config = dict(
    num_hidden_layers=8,
    experts_per_token=8,
    d_shared_expert=0,
    hidden_act='tanh_gelu',
    moe_layers=[0, 2, 4, 6],
    normalize_top_k=False,
    routed_scale=4.0,
    balance_bias=True,
    norm='rmsnorm',
    norm_eps=1e-05,
    optimizer='adamw',
    max_grad_norm=1.0,
    batch_tokens=[131072, 262144],
    max_steps=6122,
)
Below are experts of layer 4 (counted from 0) of a mixture-of-experts language model. Rows are named up (a neuron's input weights, with its number), down (a neuron's output weights, with its number) and show model dimensions 0-255. Each number is 500 + 50 x the weight over its row's rms, rounded and kept within 0 to 999. Numbers have three digits each.
Before each expert's rows: "gets" lists some tokens that make up at least twice as much of what it gets as of all text. This comes from a sample of Wikipedia text that the model never trained on. Tokens count by the router's weight.

# expert 9
gets: " K", " S", " B", " G", " V", " L"
up0:449558530606591484441530574504467456481482545454483473416563514479538494496554571512536562541444610456514522428484468500392450464594482421545579497446572472451475491565457554540506467550521509543479486502449473502548484528481438523464538455533536499510465448511472527540548493541607463465605458534629612535453449536512435528492604555478617502562467460476438471428463461474477467398501501475502538552430490504485580579496520508510565526469443493541514436533521459419491496539600533517511525570514467352532491508463466459508535499533513562574531431467522469450440515555539572407518571505335480605464478421472390580463556482523487504562465436477477479405519438472539449590452499454493501542467477455457566585470460552519522453468458506507483488448515482445619532538466524
down0:561477453534454447540555546476566505488463375587508539484470562540575518434563446541446469606560564571537477474469469476529451505452575511540434474469453480540482393486482420574444535523444515527414500528568433514428528489463575494493521454532505533567482493533542462496426578565545456519467457521534427445445449510521550496501517537544522578559542476426524592498490546451489625527502573521518463527500568469410500595478545472530580492473450478545442432460490473519522568432535575557446500554529449552503439489486515358445487466482515544510553530581442561525420475572590447502486460501494403555486528463539671532565488448469523575528498419379487500522563468508572552559433410422507494519510544537479521508423465444546582561542500504429447422472450493557464481464538515

# expert 117
gets: " K", " T", " N", " M", " H", " Y"
up0:480465500556504515516528573503542523501484409457484507524476509495473589434502514586423530418512541514469563554436525511433441411546548510548471477453450487574509534513462448458530535515458507597452506511464492455483422597555510603455471502529420447487558576547450501544558458482507464462583528436523447419457485391527501548440437548504547451522559506475448522529397507486472490589441455534435377437396517493601486506532541526491472529494490482527500457501481360570500530489543550502584510526559512546442516485541383519601543517508478505541345461479480526497458530532494462589485395495489540483534604484452458541480494532461542524491421522536495459477430475488551574458490447488512522534447535541588427455549415599535388514482475684547499435462486519552460551455547445
down0:580539474500457425539484499583495499488545487427493512512545468402536462543507445427538472604575506551516403474556536488482553402553456466476559531550552451532496477510517546537535495496495437394416477513468449586410589597472474542562506475528539526520472460473529487391564404429580461465479527483438468478485468477491418537582577521622473534508439529440423531508489473548623551515476544552491420594547475422554461548513560510500465465535542454481528562453620440538653472492490502515552523521523448491520502508411484419506509443550448505498515493458454532443459482453492567510421446536487467431472555513468549442560577448525487472449497537506381398455506476501504457539492484469434506537566538517546563492467588461535457493592472487447580547630505515522410501554489574

# expert 93
gets: " c", " C", " ", " New", "ro", "c"
up0:465524488422476594491518517495411492505561519425521508560464368532474496505505565489411464462525459482440459445553588531423460434463538474469498483607517521495509551482529514444372483457544568520523401412477552448515573462466572519465477471493492497512455466495475525631510583470556529511504447478464577452532495537434414405507492419464487459460560514473522508552454512479440545469502459524599553521536456527512419556428454595515578505544519460484550542481444519561503556548466562524500533414561487522502510505540564588529512469518494447514512466549468556508464487424433535564416514599624485589409403378543529473523471468476523486457473567573425487473497499397477459488528577587410461556476452451566442519570553492482461490480565528494502521599500457538531479406393559
down0:542542481473457546567571614481406625486479512482526500432494435433450452545523358377535507486539503577512493535512479499446511446515509477486472575580476492568539489590499524494406476459386456530512506560507536522584534488464551462515545580539512486549545521505516488455444518516623595554407467548532429471606398501460539451402467522598480433497470466500506535505556460476444447510492461493568500485465434496543480563475441515544508481539502508443497385506454471576565566503517535441493478446460522614498538476457493448392465445463555520514471471444525504505485547599488491468591461508546504504571525428508530553465475579512496543468475574536499541480548538512509412439483513454443485560528454404523488453456467609491448471494479527391472586534439427498572387418578514

# expert 30
gets: " |", ";", " elect", " May", "ild", " New"
up2:564510461493499570478510536465418461437584513427493517424570616474559504357498586529471495506573432626520536480522460502540509525469505531481607476584521498428485524549427446450472527431550506486512483491512573510451513540528606431499499496532497504515531435471505450516524488488559514459437502577508546524469487495515364481477529593519475454535488529496576525441482606479534507468407506477520556465410550411520523521490535474450462471566486454485467601615438554475494432534535454481468436472495501459443484510449560413577467440497440446485522472480607471503498577484482600463451562543481457460532454493463513417471631489498426443526527488548502477487513491515403529534545553492518552492511580649436492471457446557331496581581545435511579507520481470535544530472442464
down2:556559569564466480503462539449567516517538535500473487489520533559475499407523454489534434538477671528552557474483534525580359468558559554503554514594515506532510506481560411544471447565528544494479537573517541542495471490435465429476429526491611577512480488453469468572582504426549482493570480489462464514428397578507461469422510503544479416580496568447459504520443521468438536501532513514418567489443540512413555532453532484548505401473495499421487430464506509533437473490512466446526523476436417553417432530419447496462474476396559492434486523483591459526531477539507445514463587511615578515536468444531474425484549518527536499449614574505485438503532535446490491363441495459529449513527558516519491519555542507502519518534555528600488391545429430409588441518453440

# expert 10
gets: "on", "ton", "en", "et", "ham", "land"
up7:457475513533488502490533463599516500474450543562517506581508629473544534513535469579546460495482528550506593443485504460448485514520468527567463481405459540519489486530443548510434455498568546540603511542507494525497489522559551438456474522454392519631510493435547487496407493503462512465424500592470516548471550527398476403463448547463474467493537606504524434575425553449535439467509536483529458500486453563491519465528469515436463533490516481528565541514474446463545508486525521422486366494562408469504518527602445537470484492439474506512436498431536354523528514410427516492383445564518535443531493475442574478474484530516492430433436415506595620545462431472359464514501566543503473507468468549509515469481459508464339437480450564391552558572449522474439483557515512
down7:447499486465488495494514459418493492458461482505516444451472447518536428466456444454403542499440469480472540522535430478525576508421557471459467506553559493551597506472538470491576449455494525488466568376483413549537597493475504551541582515455453477517599476484540510617457460538435547472468400455561414531516513476450481466495454468427498463486514445552445540492558560467528485414593428451509478510526507512472482522484591499542440452558559469398542435461598526499520478416438434490442501478399509479513504494452566470478507513500502552526416554526440510506480544511439538576582433355493425598503598522491426670487538424456444446545485423522529538465554536488505422508450481534547566488496490513505511528525472577553567463550501484547617559376482440493567529408488513

# expert 115
gets: " |", ";", " season", " Qualification", " Date", " km"
up0:573509486472457447496510521515481530551476452471569479491440449497556515480513482436514502621430529558423454453466531468510450555431489456600514530524507338514488443552486562533413444533482509516568559425559457567479572445520448437477509527536436467577532460473530514472438577507460470498571533486481592567589434445543511580507487522591572577437500405394499529445510460519445497497545386503484443466477443473505504503456581582455508502561480470461466497525413427460521540514511476489497441502498506520501468505585476538501553545533496493577518445580468438563424508438426562484486493517405514573438547423473527463559437405624432483517481482491537436554467491510537480505517553457443432486398446510486612620531536478615413506504498566464452491569584506537496468466576428
down0:487507494488556547490491462470605541590569503601504507525494446462406451531452534474584503438566539493502474433466511387539486574571588438518478455636440575481517426508493529567416473515523501579494406518540483505338493430522475457441562550489500479545436432530517539504565508509539455456588485476461515627432518452484505520537437450470470552485503538467502435557475502537533515523541561478458508573529539599506494534516407515533420492362430461578465531543549487609447509488523528535515489470485442476520509462497527397578502446483464418501429459502504471532594504439522495382491560561471466469466517516574476445509423478492505447539485498525558549472502518461457489550438489468510442457475556481382570485545431512543498508569470544460524494535541425440501503409365607

# expert 72
gets: " |", "\n", "-", "|", " ", " Year"
up1:505458511564537468512410563478519504506459526522527545562476501457390650572521548602511441413511529543493604487455457548500529483497520526508589518514505493439560405471473583496466465486488596502576461632503458444552485523457425586529522466452492560466468466533552564464423510462480450442544425602499460420506485524468512505416381463577500423540422476496475511509497470515597438551519435493414490429458466452516477520548598490470487531485496423527596587502499501496475551588538595519411473519527519456513452486446477510475484539421395493517449444464540517507498513542454509528473524559384490538582503541505496402507508486467573553519450460497502509443546502570561533451536512478550521550485495571630442414519496498497506457546454466496557436497400447502643474508423439
down1:474462385502458445495520561468438538405419476518515468507529576487422519491556477455478562444460565489468483541490473567531514492534529526506571556479545540477569590506505481528459487450571508473560534527523481525467522565471494583540552441561518578546521491492421552495457497552505646486464424510503515596482537497492465476542442595623440488519574549491528549519394449439621483561475616515642562485469531440502525536484481597502542483531442554451478522498492458566536500439532510378467466487523452459503570515594477448450486511522378562519555452529465596396497520503517486478531474503469488559474503542517602504484553459506455393483578585528550631504563490500507488464488483517550562545528539473502415582549448470594548499589380493550566493507425492456528478489464475

# expert 11
gets: "en", "t", "ar", "er", "h", "b"
up6:510440551482364470518449537635493544577501556476330407466486433519554539560487503510506391561569535443544498468537510555437493429472480543508556492538518424538530446493461429568557555462512556595501486530471608445531434516540518497489517485471533533451416544432477509505537500446455503491583450482494389451472494556488544523488584435476427395511454541525522486497411575573435523453445530508481533585599542473491575431495504486433389499591468434497580538518547473517450538571492420481435480439463430520461514494591525452624470459572388474453516476490554504473531449438474495603500478457495435511503517517522525446502477485516420519471489484567439473488448457510438442470546489463484491463486531459466495475465458499535497438455348544513540509465467474456541533469560597
down6:433485450516550485552419570512381455466539469505376504501556596504432494456556459557493448425565571468526525459560461484473423488523528538485510487498468515448538582471504440523398514456514585471558526529689415486497505493550499600568484589505510510492418518435501485568550567489558490502438519518492463612517470451580432465578486547475519536536498562513470492498562535450449513448503417485557491423613525383487490513449489597523499445458498538527424507488440487468536470549444537418534524481505487522483509542493522473458438627418508506555452480556575546452505496493427486464497470542506510439493569471458590498496614458397601438521553499516556582509481539469531485434533407397514407522492433555519518519541591469522502512538543519474597499469480548549519539438449539